{"n_layer": 12, "d_model": 448, "n_experts": 12, "experts_per_token": 1, "d_expert": 896, "d_shared_expert": 0, "activation": "polyrelu", "moe_layers": [1, 2, 3, 4, 5, 6, 7, 8, 9, 10, 11], "router_score": "softmax", "normalize_top_k": false, "routed_scale": 3.46, "balance_loss": 0.00479, "balance_bias": false, "router_z_loss": 0.001, "router_noise": 0.05, "init_std_router": 0.0189, "lr_router": 0.000556, "vocab_size": 8192, "norm": "rmsnorm", "norm_eps": 1e-06, "tie_embeddings": false, "optimizer": "soap_variant", "lr": 0.00306, "beta1": 0.95, "beta2": 0.99, "batch_tokens": 131072, "seq_len": 512, "train_tokens": 532400000, "steps": 4062, "dataset": "wikipedia_en"}
Below are experts of layer 7 (counted from 0) of a mixture-of-experts language model. Rows are named router (the router's row for the expert), up (a neuron's input weights, with its number), down (a neuron's output weights, with its number) and show model dimensions 0-111. Each number is 128 + 32 x the weight over its row's rms, rounded and kept within 0 to 255. Numbers have three digits each.
Before each expert's rows: a language model's description of what the expert responds to. This comes from a sample of Wikipedia text that the model never trained on.

# expert 11
Description: Spaces, hyphens, word starts. Lone spaces, hyphens in compounds like Over-the-Rhine and twenty-six, and capital or prefix starts of words such as pre, anti, inter.
router:117134123100096102162116146109097137097171112148080083081081096061171138120124116126182146159143080133105155134086146082116116151096104126111144109143104112162073144125098113153114181116161187165097098151076135162155096142120093131153169130131149188105153148132112109083079091142107084109071126127145145160176104103172054109126149145142
up0:113153072122126124122155130132166150109168138201041105153121138168086144120126141081103163166150110094124153139156083111130096123193151145112151128064160077120199149106170103126150149141142154098061148119081077156153104165158161143184139147120116170171106128126135081153138163173104098092109110161107139159191080060108111152149121185158
down0:131100107125065108103093133127154113116158117073179131114144156151108150118175140116159059159126124118142144193150124111076138115130147148051132134127108127091136118195160094136099131166105086103108071124084125105172154202158125144177210105149197074144130133083111215121130121085048144097113094118137126142113138084109169080161121109168
up1:164110076131102125182102130152114106147145134126146157129052137051126108157142168112120093133085153100064133182152147080106153129120169171152106113030108200127109126134075120122141125141096121147123144140143126151182131137155109138135069103152119192123067107162116141062179158088079129209135099157145169115129072150151070127163103077092
down1:155112082135140132075113112107103157170131125154153113122169113137183138110153116113144123119132104067127136128127170156188138143183088093165172118088153074172131184126177148120104140209190086107115118170066142166147110153137118140117153067106093174129117104123080055106185087130129095098148100137083175056130099146044068080142139133155
up2:127119128192117178097087161178166098085165132161120134136104136156119139060123138165157192112114139111156124108143100103132084188109189210108196078170095118108129124111111111141127151125089125180129095106133176113149174184076142119131132127121159139103115147204105151116109156171151200139113122140154138089052138078146175131148165112093
down2:139168082113156148145100172158135127134167063118133166117125147101127093131146144151154084137148139142165120190114146168098151198144139164105174125135127071133141163124117141098167157124108103084151168112133141067128096143107175145152143072183144107154120137163132118126148098096133119085103158221122130106109119129125108157127129080056
up3:103033106127137130167109139147164125139096119160084179086140142168108179106133102110122155040172128127103160156089119099151097150152090122088174099100112105146135109130121095202106103103155132139081169153117102163095156162090109170126092101134135129152131175165076097143182200143145103137156159140167102221147120126122091104137063154132
down3:172133122111073118129095102117205141175190200185126136119158151118113132103104165112140174089086082132129139120104116173132125109146115170123087166142079080124114102132178179161179139111135121088141178104104102102104179141122154156109100113116124126105116096158149161090158176137132171139149115107149124176139232101074072148108054089114

# expert 4
Description: Articles, of, past endings. The words of, a and an, and verb endings like -ed, -ated, -ized, -t inside words such as accorded, stylized, dramatically.
router:127150144091130081165126125116085112136187142101167125131113128086132117144127082159130087118159108134085118069070123120120065141119151090142174136137149135129079193110111137110124167139126184173125081092084182143148127093096092111129137158137165152124131181138115143133113116145143063103091172183153118191160078121198116124128103120142
up0:141165145095148115166144082117108157113134121152092076124107083122130086129139078051111113177168103136136172145120153126155171151140124108143174110092156096127140143124101138056121146090162111106119090188120133141136153138146073128119111129092151131173091114089103157146149117032126180117137109170112151106111165151170167127163098071151
down0:169132181092119160126127129124189105178094100064179135166132147106124132199172158137140125175094109153117122126122113131105103139098109207099140140181143107130161174143104083146116157112130125126167136107119139082109116116163097156145138101130102153147145105127089177080082095163091148161118095122138113080159166212148157089099098116148
up1:132112122101127129163165162121166111213114085123169129131112180176166162088166147131151106073169120168173170127136127172104094155125152173048122130136084131119098132127135095161107122159131157132027126171148146142125176140111130190143158151112137151113167150130141196118126100110133082117161056123155039112155072133165160178111101136175
down1:140108177108154105170076127122114098133096189134118179135137127149130129167141146087131157100101115148151058131118162131080113109127159122081177087116082097148132065119094068114113149108035120115162117083198086153165141109111130068166129144114107093103125093117149212151100143179089139105137122134104198115122147118183131083156093114079
up2:066126098123135157097122131095112146107128154135112112060123089165105163124133107106165120141125127091169123176114148109086185060093126107109168188165097206171104161113097149106146122133119093160115127130143063130140162138153072151100125127127116090145063134129099075102121174132156088179147042139194123142150168121153094138176152101153
down2:136147122145118197107145145165113150139133115146126110149117178149110124098109152198155127109205149141100107137128167173196101093147124174129156080099122126151090052109141079094182098124126151128083121134092163171195129017145108136118103143096169165117173121104091140157127104104121158146148131154161115084133103152166093090108090089141
up3:124121138111109140147117152120166138115164180120121176115175120161128093066158133103105158101095169151175165168127112123073095178137135105119165175150165116158172195087161117138155097141144140091115162128134146112148178197074054110072096139095097106160134156162091081180083161180111098131112132119047094158128114111123119115137140082081
down3:134103127132131086147158053170102146110150137171212127140126119102088085142073143089109120139144083170139083139131146111185089106170145158106144156145130086116129097174125109107087143135139121127144157119086081128144124155152096074187175089117150043199099109105101099119140120133148075133166116099129147157139099144176131081154091142119

# expert 1
Description: Inner word pieces. Middle syllables of longer words, often after re- or de-, such as Exper-i-mental, Recon-na-issance, exp-lor-ations, Ljublja-na.
router:133128094093098072074096144076035112127136124097145099110137121105130085110102122155144140109110115161064153081123110111135164151108069100128108133144092108112093149117142086151126114136160162193071132098080181159158146130153083181107148073167105151131129171110119084055133132093136096122086118172131173167156096119212093136118107180098
up0:082124200155142089158087176167095076153134103164152174128086136143155071093161142100128153173190177122108119084120122091140168123115141128154095137137160097115129144114127114108148131113084179196072081122142108091158106123153098087068110137189178097123159108107127099132146150078162075150130140117101121085077120112131136120082129140155
down0:119145113148129116199092164095179168125085150127128178134143146115131066091112071162152172169121156131143109160101120130069118120102086133099137194105146202116092137156131085094184134077197133114099125128127084121125094234103110183103125162081153173053072117140136093100103088160123149099169144116135082066158086060132117184110096117127
up1:121116106149171144075142144145159079151121151119107137121111101172186084193148106109155094142083176139085156113167119095126163089162072176144112124068065172150161110065157124136111155150138146100153100155149085112169160145120116163089086150135072119151105175138108099115072167119088155058118096143102147181163086082105100165063104094153
down1:129099093153173106216126171086166199132072093160122136174131143099096215103117148126140120087100089080114142093093144158133155081154105163154126118096065201114118166076108092107139133107112136112123115122135140149141106133069131138146118200163078101137126107191087147092108162122103191130138023101115108074168150132117105116175110100171
up2:112138132134165141102139114064125146103137097158053118199138117100100190112094086043071138158166135117148120136192067108158136108121090182084120147092096134142107163124105148151136109170115127175103123063170125157142144115139085130136106178118159111136143096119111156139069123024097063055103150127116156134119201124122146099098120143133
down2:148104138115161120114130145161132120140114086143123052118179098162160121129105148160140121131130114126162118125113134144123158057141139127117130081143210062063089139162098100140163085133168127123056158140155149089142161110131154085132118135092134167126158173120088097144156100073089138126088142107154147148150074126139091102124060058106
up3:170090151128138171131129135087106161109143078141102119098178136136111120156147212147115138109114151135064177133087111136089120131117163105142143125164130118128165118143144124179121168073141155129126141177128115086130140138056166109069124103126192153140138101158170082136111189094127076098081141169113114141166146098117126163219080208104
down3:195137142150131118095107110142187144123118079148173164099152121142140110145110080123095152099093099139156167132072118098074123070065051066121121115101182109112108128096093189094167108074140140052110168125076122106089149159137107111114129054072139172077080130171121111134137116103062078141132128126103115066142116119130151125084091127123

# expert 2
Description: By, years, codes. The word by, digits inside years and dates, and capital country or team codes in tables, such as ENG, ITA, AIK.
router:136088142092141119143121142070084159087153112147130083083100114125174145157075077120135113206135084146062167090113125051107141136094095134132108126149100148140102189154117134098093131145149196110100112118162126158153094103162102147165104124115087175165108176137160133073157151114085094124113120167158145168206075139160072091148157158139
up0:131132133122129111088135128124093153150094152145069166085096132142088121093150161060167147209145130170176155164131115137074076113143173169133121078182174180162113179110116126148110148102124120165106079122133098126133131091136112074123121109117136132119123097117105175139075129154108097143145083134113100140147153110089108106125143151132
down0:113146106113130156191109120107160083076081127092136096125130105141207156093116109143122129081089142152159093132161103065092152088083146119172155140086146124158113122134158135099104122125160148082131173114171120129108133116152103107098149153139100128177098133154168143099181117148133124110123076140136119090138144150135126148089165188109
up1:118082116072088129148132124143120124116109115178135130110120145132142159202127098174127139110094147078072161146135152095066103156118073094131182083108127123087125185099142082087119149150092110102162137126137156140158118070107133114098136115109106153105083128134142133140144124097131133141120144122143158156129137094169098136166152142156
down1:113100147157102057221123072087060071167114057180097127143046161119113059155150119134124099112126093188129118143114110168071139110092136145133130091120079075091169070134109145197121099118099157184107111204157129175082111161170092151209116113169104103104154091127130111108140131146122130101163171090108103145118186155156120132161140085123
up2:166105121182136152168167146140126114229112156125125098126134103097118106170076180066126122180075076115105164165129147118132135146123135115055129138082163119162089150126151081199083152094146159083134207142151126168157148127114136126189108125109087126108182159134137160114147110152103146104187151111099168094083128119152064116154116116144
down2:140134168062120176139204115126155112151160108195133116138153126139089140094084101110169097037147106085126181112080151118163128105162150163149104082162155121105127167164118124170117091120095139129195097110171100045162067112166189137152105110134183167132159136156128091147131159120177116112134151109152111152126134154123097134132133145147
up3:152159129099124120161092157097185118196180062110137100099153151130060071144111121145116114134158102159126162161159138118139201162122144123114055146132129129117076152185132121081140068068137122140169186139167183140050126140104134155119170112182064133121127042120153087105169096129157170096115088174165179129155096147142128138121064103181
down3:114123094126141152101139101140117196136124130186152120191119169099186075099112121119166161135110052124103096170124136130134097129105177129178123102113065191130183121148117130156139116109138109145131149122109166145116084111097190136115160116155186115124131101155144112191092116198092106194148135091075097148144161134122109096145151089181

# expert 0
Description: Quantities and infobox fields. Digits inside numbers and coordinates, units, and quantity words such as people, some, many, plus field names like Total, Attendance, Died.
router:154125093086129163107165100103082138054228122116117153123097072108102119147118119109153112180091097108057176075113095106099140107093096179090144141175079130140097138094123145144148127145115145124056135065100151184175093127157140137176158139140145177153124144143135183102133137133080072120167136189177154139158118105154075141134118145090
up0:132106152117114142102113121132117122063149130104087154098122056148113138146128161101170161126136083143150137125107097172117137092149139128105141156161147122134131125093109076155132098166086126152156172117165143133192159148134134065115172155138119180105139153139152171117105057128176107109094100148110125155130166147189109094143163159090
down0:147084155160135098139172111130138073141159176184134163130208118077105103123083142133082121138158085138092116154078106124080163091133095107160169152096187183093143095189059058125101170119087134173155154130133186107123091098109126081148145127115157168115198134125108166116108102151144133120124199095175163176076125141117176173127124082131
up1:164150180125144136102131107170139141128138127094140146090185123165096114149122170132114125117145117130106151124107073124149107165103125163103119119174115107148133152072113120108124121101099171171115133142109154170136136144163114095185085094134154048158130165106103145167129163090105160168138172069117138122168135179160105125165109096122
down1:133196087100126107142130117125139149100176076138129093137063139135136196113124151131123146132108090156119103231123152131145114116130175135119143148160159145136135101135170158108118067095154161155118132137150225126162146113199110120114117160108131137174155087077152088177160101138151182132110090104107087147100102197142147122146163145138
up2:144105128097142133133107138113135128176129104119099115059177132129159073095139147079064076162155095185092095141118110096109088081102105195139170116174113168164103121121132103150101063098147137127085138130131130150131159148159137121140159116114109164139183128105154142162082153148113058190148199102146086122136159084143209119149159183117
down2:153100115149191138096129112149059124190130122130096118052111158119174112167148124115148072106121178110145125195174124113158159127110148088091140146085112193059118161136096101139132103192081102133181101082115115142128113121109139108090085169185176149112153119095105133112167129111078128165168087101152102132110147125157153163110105171076
up3:130139110124154122152120137106081170187139162142204114085167205160108071186137112123122084094097102123091122129056109129115097097126169108077125143099134145127142200111083149178109146094108164116141120112135102131194085073144156165136088174121170168094149124124145113110116208130209136086082130125139126138111130163147112109123123129124
down3:105140143101163098175216077125175174148167106101084124112095093166177080078100162120109096092102106076105116139125172099126168133188142121109184152098130161092086105154145134107120133133171121134089165149116068087134148137109125090153136106139115092123071135066126095112101169131100104179120082145199173114174161121155216114097153104134

# expert 9
Description: Name syllables. Syllables inside personal and place names, often foreign, with vowels and umlauts, such as Z-o-ja, V-o-jna, Po, Hol, Jr.
router:132155174131105140109130113121103148120139162157165118074121106045068069140096127179119114180113115093027141105110082099116097104133126177138152131132098137096132212082150123141116134113141184153124065067081160137096131117153112112099093162187130193170119166156115108091089083165091123120086116176188094196119134103118134138150146148154
up0:193125135098111138110194133098096164110143101159089147126157041111144185111194149107131185129106107027145130081084124107091073111164102106086128161085142096138119140155128150105161102128095130201148152078119151161153148135151137160093127116137050127109103136132108123109108144114115107147096118115153188151145153143163149133184141178182
down0:111120132176071085069131123134136142139129119153132156187128140111092153163150149120094126103129114144094146105124177134177154149102076080106104139103126132120140162190110110084187128106107208103154123119175120160103152177133134167142127124129135082144135076113126106123140239065099156168181114109140114211189115190108179096093091108175
up1:181070099100123171125109099089075142067153117126159154109098175114058145121127115152085148124203125146133104179200156067109106117080130078072201141083138154082184187093128143178125105148184134149146080094105107166146119140160161127172155126087142126150140144113168103107145131137113127100069108118141187122083120187166104103186128159128
down1:130118106136184146142112178113023111142141132166169166145092146130190196102118138161155169082118124111149103174143116136110133141096162182122090118128146128162093135147145134116141096123136128137116139151119060139147118132150102087193136151169159097239104144129157122067120164110136081118110059088125191119105160104092037135132153080119
up2:124105123118127082132186122147128062116130116134159063154162070095073148137084111128146115071117181092111094101137103118115087140124124094092112143087152101092098121177105095151172121165119127109146066119123089138112095097173062108161120127115075147115131056122169079145070137157104093174128106130104144106106161140088146139122122139138
down2:120157142151139143169156179153144114114109109163122105101101075113091155122149089086109128122106107104161184100113159106086141175101116121131197166127100163089061113085112121108089095135094128098115113123114169134103158106105128141130064115162110129110139183065125125136070103087160135099099153139132108104117112133138143141105157056059
up3:113127158194164027180098104116122121134151072187135197082106139092148127096105092090177163118134095121128107169116085146154121125145131111150101138167128147132098171141146138174118163137143117121112117067102145149144108186115139178092091144113124104176172179154125091133077170120095127081092140103124146139152079142135120121150133204109
down3:081115100090192104124151161036163123103110106061166120112136124134215106167160146097098178141129155141110148158111174089107129129137119164170135124077105136111098129082101132122140133113155100093082116104119131068098074160179084096110039126152104148164120111139126160144125092067172120149133176126177128120093165128170163117141121155117

# expert 7
Description: Line breaks and openers. Line breaks, opening quotes and brackets, and headings, above all in taxonomy lists such as Infraorder, Family, Class.
router:103129093067142132085115161087111097154219119129130096130129094112116113146112112101106160179137096153038140088066096088086072161135124126073109136155148127099130142114132138116158183116126207134082058122095161138122123113125144107150165162129091144123155172088154093063150150100128101143158125178160137125143161148137101095127154139100
up0:038164155106101138124137179159124094118082098104127157109160159151093141142155121165120164119124089143156095135124112135147171097147082124160138072115186060123097116104176095112125088166120162107156171090140051130089142131124146164091133101134160096147097072098119114165092122168109156132177162077112187183060111107156157126063134145153
down0:132136090123143160122148120166128188109136151124107117152154078097163111131164109204138138091115176112131085144150069169106131121097107124151119156117119098069114151114120082125126108143144131117162193152162117139124181074105152084186106106155155111174120101113107158095143138053127090125120106154118142149111147141099108164141099146108
up1:112154131138120141104149156084072148079134125127149118063149035124141118090206118137108181091132110162138104136078145103115124092115151110129111048116178131152128130154110182187130107154098166049092147126101152109125144103100206150096093110123198148150157153157124055151158108172106152108140147140153161205111128154145154121153068136109
down1:141123114061190136128157128146159066094082116137110123119121079182114127148134134135163114100122118130169086044098088074085105110120147162166146160076153108113134153116187160102091095059147129139154133129159158084130062104110146090166158153135087089149109089110152088138142133093095124165119137173099159101108113125129145180155114152178
up2:171141155128074099171205143108128121162101117064126091095170129072145152142116112103170143151104104188173095204126161131143112137148100126045176129137124117175095147122160096122076160089128201152092073098172138100127122202116184160142205149131089109174167133137094074140123111104174146139133145161117100146144102103128083154092141169152
down2:127148149149129158097108121167128177154132085146045110148126180127110157142077199128126109139148157115129099127158221103174146138134129080109159066162177135138107103160151098126097166164169087094142145181107255111152140151093162129109095138187181099139101108126145103143122155190049102106070174182073186154120084141127149116072179091114
up3:145124136122156137149170119129160162179092096122092158110127163114106095083152161209116155122122127125148136180187148150118109139170147155104113163173161080197158091198111058115109072185111148187101106144163149114093145120140097120094081158120120084153151134124149099155087139124165119141164114155131077155136117146144151150120098105090
down3:103129123123126110108108182127131093110116165110153162118119078102077185140114181144176130161138134064142143147143138136102148135117175209116157105102135085080089081098109161085138132074085174145156101066184171155158194118106126091128083129153108073153129129101112083152141094140124127137175136172157124139115150182139105041162171095079

# expert 3
Description: Conjunctions and list separators. Commas, and, &, or, but, including, and table pipes joining names or list items, such as Simon and Schuster, Smith, 1917.
router:112157140057128109152128133100111096100190091103154075099095139081102169114101099153126123189162077098113127138062065052081107120067059149098165111135155150099072183108136128128118176133173180140084076138110184124158140118135093144164117117144132132126140198142159114145140124122087116092109108165194148189177112122145106120140181141135
up0:183097140184139146171119111091146160157118080127136108114110092078119182109137189128122161110143155172122147139100097135085155177132100173096101141157076091142082106154166117140094119165181130168146159196106085126124114146116117083133120146174132140131087116148174169149141090085152113113093113159156145110147079173183180138101150127116
down0:152142135141129139169144069212111084101172131133140158084177123205160087167118126181128121152138141077110108158122121144119066125137145134138079124148124132137084146117119138210134126158133126072129145142071091148111102136136112179154164107134128078090111175160181147134070134171096171150126133081122119125152142112178173114107136089104
up1:178142161139054144151031077124120129115138046199185117141131090155128147112121098110115106140117124163126084117143197113068131132090112130089126152150089118129166114167160092167120103051109136149130032122180098156124144151136142119134085074128115153129127102121079059152092123224137156141096104113151139186077091190111139136138116094113
down1:107108156134117149010107098109083112096113048127160075166133110131160156093158178097077166104160086134145136140102155152105148134124144133102158168119169118105167125192142134145128129042141219105145083130193117085138116093150132107133107098144118228174127177158069074147201118086186165154095105123136123147114143176118207075096116132108
up2:114047115155100151158145129147168039147149134140136159077146164143184128095097103068129157114195162153160112133140119120093145183170108141103110072125159152127108115081164145161136134161149115158120083104131151112130181104127132088147142142068137121177109096127095170106151092151118126101111055105101122194077132153085091137099064115081
down2:190116130071101098115156080120162120108102076055105148073115111137207114139151081135152156093155093105145201120126142158084144156136184106094146082155152147095108062145149089155172164160110127092143143088174113135087090172204115104119088121140121111145125181186086168140125127144092163179106073156063168162141106165113141127107102114128
up3:132111149152145160044217097137092068143062158181089198113093161118140104156182095098186169161097167131148174131134079168108196139096099140123172118101107141100088147163123105129157194170128181096056150083102147091168109093135195130044128044135086089149162137095115127122135091106149109134153162157126147152153059157142145099138071146139
down3:160176123172060094123121098116101108144174114154131058094137118146161141176186149140104181175112169158146176152118184163096154097193181161130161096110104156128043119144110078147161115149154116125161091149132099128136129132173107142112155194121122118116082136102137145132140102098061145099160143117107148139104101127152189096133140090150

# expert 8
Description: Media and table starts. Nouns like film, album, series, song, Best in entertainment articles, and the first pipe or dash starting a table or list.
router:163144099085105130135133164142071142106195109155092097103096108059125123115084077173126100162091092149063139101136108064095097123111067115151191141131147113109090150110143145143137172097122144167058046127127175192140116091127101160178170113119086158117121165134161116134128089170134091127107127147183165117151094089096086115106146129167
up0:151132124093129193146091159161085116128097106150065158132141098048124125152120121148095155205153093139119180158096096135145134097161136126148115173156166122098069110116095065165144115184145097175144110125114170149144148101135125143104145125138115115255092191145151128144181133187092175087167178086177212108143095162177089126129080152103
down0:141145120111127091068086198112168121157165171119124095110125162151160141081169139088130134135102096131180072121166160090109134171111086153123200124162140105069118120120165123132147143087169183128146103128074078075165089134141141158083180202136138082157100110106074124132164124144095130132092060078134075155106096127102176176101087166114
up1:155123114147112112129136127148187170135145156148102076123143068097108168131115127150131085093196088180117144106126139096137118134072112128062124101161129117125159139076074111177129114123107143051150127096140208132154123145146193135161146117148118106104107116142160158105104121149149163087211087117094129133110138122131114080084130154108
down1:165162127151122148099163081093133189145181087121114167091163116168137138125112124154114111162131099110180094138117139180140088148099068048117131102101152103144080070133138169101065037167165151102150135140087111114098104160183109122194168170098137121113167108180132112180121088125107104144117082136109126084126096091068148114161176214120
up2:107157189165150148166130130139153109132147106148141145118150128112111146106092112183088120161119141131129107135074112142050137133163118159179135124155155150102106116099102173152153124125110171100089057205185170113173032128122172162112178098165085122088182122108138180046125157083125140115114119087174124154137194098160162150106111081119
down2:146128114100144138140082078123103191105125083149146162126127123124141174057110157171137108100148136111155116083137153180148129104194117134127156106073143125187116053140130137200158120117098131099137164144119143138148100125136143129139165119133171115182147074159138164111088129113169154109141153131111130147202217121182135119102093114157
up3:178076165144105173163092135076140107175165101105141167140134146094098174179105127158135118152097133148090104156145163138141102142124083131155157086153141054131106094095159120121146078114102119122084141162142149136101100086102149129115150098158142189137210167143166050124181131147116157086107148096115141143153084153166120090128120110162
down3:163082141101138143108150116144114126154153173109104153220118173135153094097123054090123120087137096162142114111140126140111122097104109127090123133157173184150108148183102083144113196130119149095163173172233140050086102105102102124138179145101136132150101094160179116152152109182093175126092096133129147159151170082136150080113123147158

# expert 10
Description: Determiners and possessives. The, his, her, its, their, this and first before nouns, especially in census phrasing such as between the ages.
router:103115126055101106163101184139104143128161108156150096106123082059179158142121096125140078150096146109083191131099087099074109151108091124116136085163123140072151120095112124120134123160104144174075148096146125198120153111155129127145154135173121146164112190149157160099159121156125062095090157154167084136157106072152097109157168115117
up0:134107127142176084109123120166150150146144108070113130163121194162121148139143162113140123147143096133100114140190167112191019124105145057165123127201131097120115160131157128162170192143070140102133139074197121089123128189169101161169102126107139145050102133089140051144146167135134141184107134166097127129111122142080168121144135078105
down0:088116167159138104098126120083161125104114148066122082142092155134102064166085134101091193161143171153153107102100097097220173090157114169115132109114110100125072099193092133114119112086090110153165174128111132139113173122141141151169130081121175085098126117136171171162121156135159114096096109149070161136106143171112181147065131100137
up1:095150067070200118127105139145114139105129073129110146089103179156091160118124106055119150161179125176133099159104145114180116095120121087172175127117106112128125143181122130156116096102129095100142089117159128214183171131111112093078146123100114164101187151096117110115102183065151117103179164109139129186157139155073087126162079109098
down1:186091091113146125096122091126127174119110105123171132193098144181135130121106136118083193145210111154168115142104117142122095118165161131148154118093126107130093165156162179185106117094172105116096151136141139113073132097140076091097113111136107128162134153144176157128157144075142142111163150203150087135105166134062152170152128110101
up2:157133151101079163092171159122132157129152108126136076137191092144085128079080179098155132148139134122139107109129177168133158095161059135122143103087150191126155167117143133172164142126101139062147097091111157082136126131089116114093113174092066063130103199152159122096174099124117097105209078090103126085141141076118075152131145114098
down2:091146181092137088059131117140111078110151152083130132173128127150113160159093114126074096156118124181150129084086149124123150218108161136050160122078099154127114125136083119152139085149122103160168105117190120128098138154153108125102166125171118113130193142161146120130163104156139171112123148125111109156132148121150125177078104082102
up3:141128129200146131089119116150088212163147145141189125112175098066140112125132141135148117129154110163075125099162107139117139133102179129165100167122130177179203143147104129145149120181118150164179123086118157137083140054156100089185178136131125091167149144119102110131153060102134120086104109168126128170123120154122036118122129114149
down3:128141137075133098112147084123055081083146089090168126091103199145126137108097089119133119148085122121141094149140141155165131143074125119145131069113147112116098149128119139182091204130086150096170084124135106179127147111096184115160150120208119167170103119111182175073111095162122104142147154102128137143135082172105121121124171125147

# expert 5
Description: Mid-word syllables and suffixes. Word pieces and suffixes such as -al, -ly, -ing inside common words, plus than, having, had; examples paralyzing, jealousy, foal.
router:119124165106080117147109157134103146074145061170131081055112110132134161157111124110122148166107097156058144107080097071131066142078099181073174124182151141112129173128095088091154141109156150150113084124155184168176102113148119193131096141154085127120141188155131120099112146187062066108090181187113127158123132156170059095166118108128
up0:080130088139148114130203135107106145148176141089151127112162098089037113149158119083140141176103123151122126105166108160165140128137099131077099158176185165155181195195148103117125133135121191114129078080156184111152060096125102102106112138150124080111101083110132162137084132162133113108127148122152075125170123116128067106117081127097
down0:098120139136116114146108108099173184191152116135131177083121129091058181158150154131144134119112070063183174105173100141159056152093146141132142123126133077137120072181093104109136123132120147094095068098145134136121074125099054114139105150132160107103130175086103117111109157115112125059076125116062106145142202174128101127117135092115
up1:124136106028096130112136180121117139186102088130136166071154097043096064138090121163106075132105110165112157125121119089133122095092078134141133116148148141188100139148107131123117116097125180172106163145085134143073117163141134117107112071141068096091095155088142094160067158149164111148126105102084123073128116131121115099139179141106
down1:120174075170150186104128073098113168128209068097140161133112109154189148160151096080159123093130145102143130129175133090110143167103122163044137117139084156122121106080125187065082112141145139095135117124121139078126137125174111160117172118106133176134188101107055059155105107135146124095150153116104179181083135086127141129128135137212
up2:085147156122157073161079106145172129147187112134135112158115061199118177112154112153169140196113073126187166129078170117124106137120096123105095137168146100079153146139187091102135089168147135103106127087071095209180148132143092138127088153096124172072097152150110109132111103130116120128178124107102166055126096131155107140108120125030
down2:176150151133121081140120171158101071162143116147148126187148085109093112138139142131138190164103140103192193093128090124142110141130133085162096176121126124105162141182146198125105135149120137132120091051156140087133100145189106073128141128159111135135171157102160095082133089161148112134169135134154100173089109161136152150081127130144
up3:145171118055113126173099145129178093116131129140143095129122124135117088139158093128096086106130082157186150105109092077154116156108106157115151158143106132095190099139129087113118168163155126125102095121138118133146082086155061137129174111145197104127123129158079145141136133132095105129139101071096139134147141117119159110182139107169
down3:172054082143159126168136072116072078103170174133110149156131055101172142131122132171141089169147123152117122065152117125134076113213138125140104125199117081134127152106126079168192172125129160108167150090169162134184099203122111069144133105115102104177038093107149131136158073168098154058128179153096121111147130092109158135125117151070

# expert 6
Description: To, from, table pipes. Prepositions and modals such as to, from, into, would, until, plus pipes, semicolons and dashes between numbers in sports tables.
router:101137096082052128122093156101100130066243081122136111081060107119133147098101088142146139123145077127079118115110070151158091122117092135112152119172133136104079168091109157123130154096145163139063108147103136142122092114112091124161102132156118159156171146117135099122125102115103096164113138237159103182152156116172111101172136093152
up0:135074136112129094097154138105148154146147176182163166166121123109095134187194122138116128123113086137129111123180138128118133171124119168169165077131172148129178160111132124146143130108102106053093169156093122138110162102167118127091131149117126123130154083147174173121093125131095092185115185119094166165168156120127111111183131053127
down0:135126114119109126091102130137168102103123127103083185127145114140152131132091137080140129122151176180140148114070104183127176151077162100144085078083117088111143065148178169090160090110142163118136098124161100127102148133143091175137146136134157123111146110090142150115163151091134160154145116133166146165120130087158114130138156117131
up1:078120223152100113159143082135125138155113157113092142096112119124121101127113129110110109137171134132127068173102073124174147161103137118082111103127140174093115129077096111145076159105140161067168115127082081132155127183084117136060158068179171139146200125097135184128138075100131133180085130168149144102119071124084114132144135134082
down1:075139120130141160140155119116106144160116119117076153131150159112165114138111092138147191095124146100182069118120088105107095102173168119113080160122138178104170127089101071120148153132087128096114111122145171124115091110081129142092117207130148076112185074183126164188125113099123107141144120135152145126081127120079129144121145147172
up2:117139131145123053193161083151158089113153117163123131085103073063106171110128151102134101179113132131181103168116132158129083132164193169101173116140109115115149168122125145185164209080199107103123140156178124137098133119160207181189103170152119182167177140108182126138059112105116187141100125069088097124147112141109185117110155133138
down2:092186105151118150139107176117128077178091115187165110116107156148083157121129082129134088150161082118145176144170121060118114133113200104134117187133144159112085110108156135118115116091098108103111137085120044102146094124125173185139189122097114120165172140068096135149113099089127103136110174104138115160151120146103119133085127197133
up3:165111144140139141131109067076140126056108081078129085089138148021131125126098131159194116163127159104122075112192102124173103139103110234140064069142093173099109149096123085141063095150124126163134175193156166130100141068080141122150188164125165151127050090102078063098035113111068168060156194085152133146104159165101154146129170122108
down3:093103143172109105100092155120133156119143112150112099101154194141121138113150154076149066184156134134088113127125147073131119131159140123146061149141122118069086139118134121143096109129123125152109124175105110162098146124192164081124137142180075144094150137108153076100173132179114064143121107106153133152084113134123119169126154151160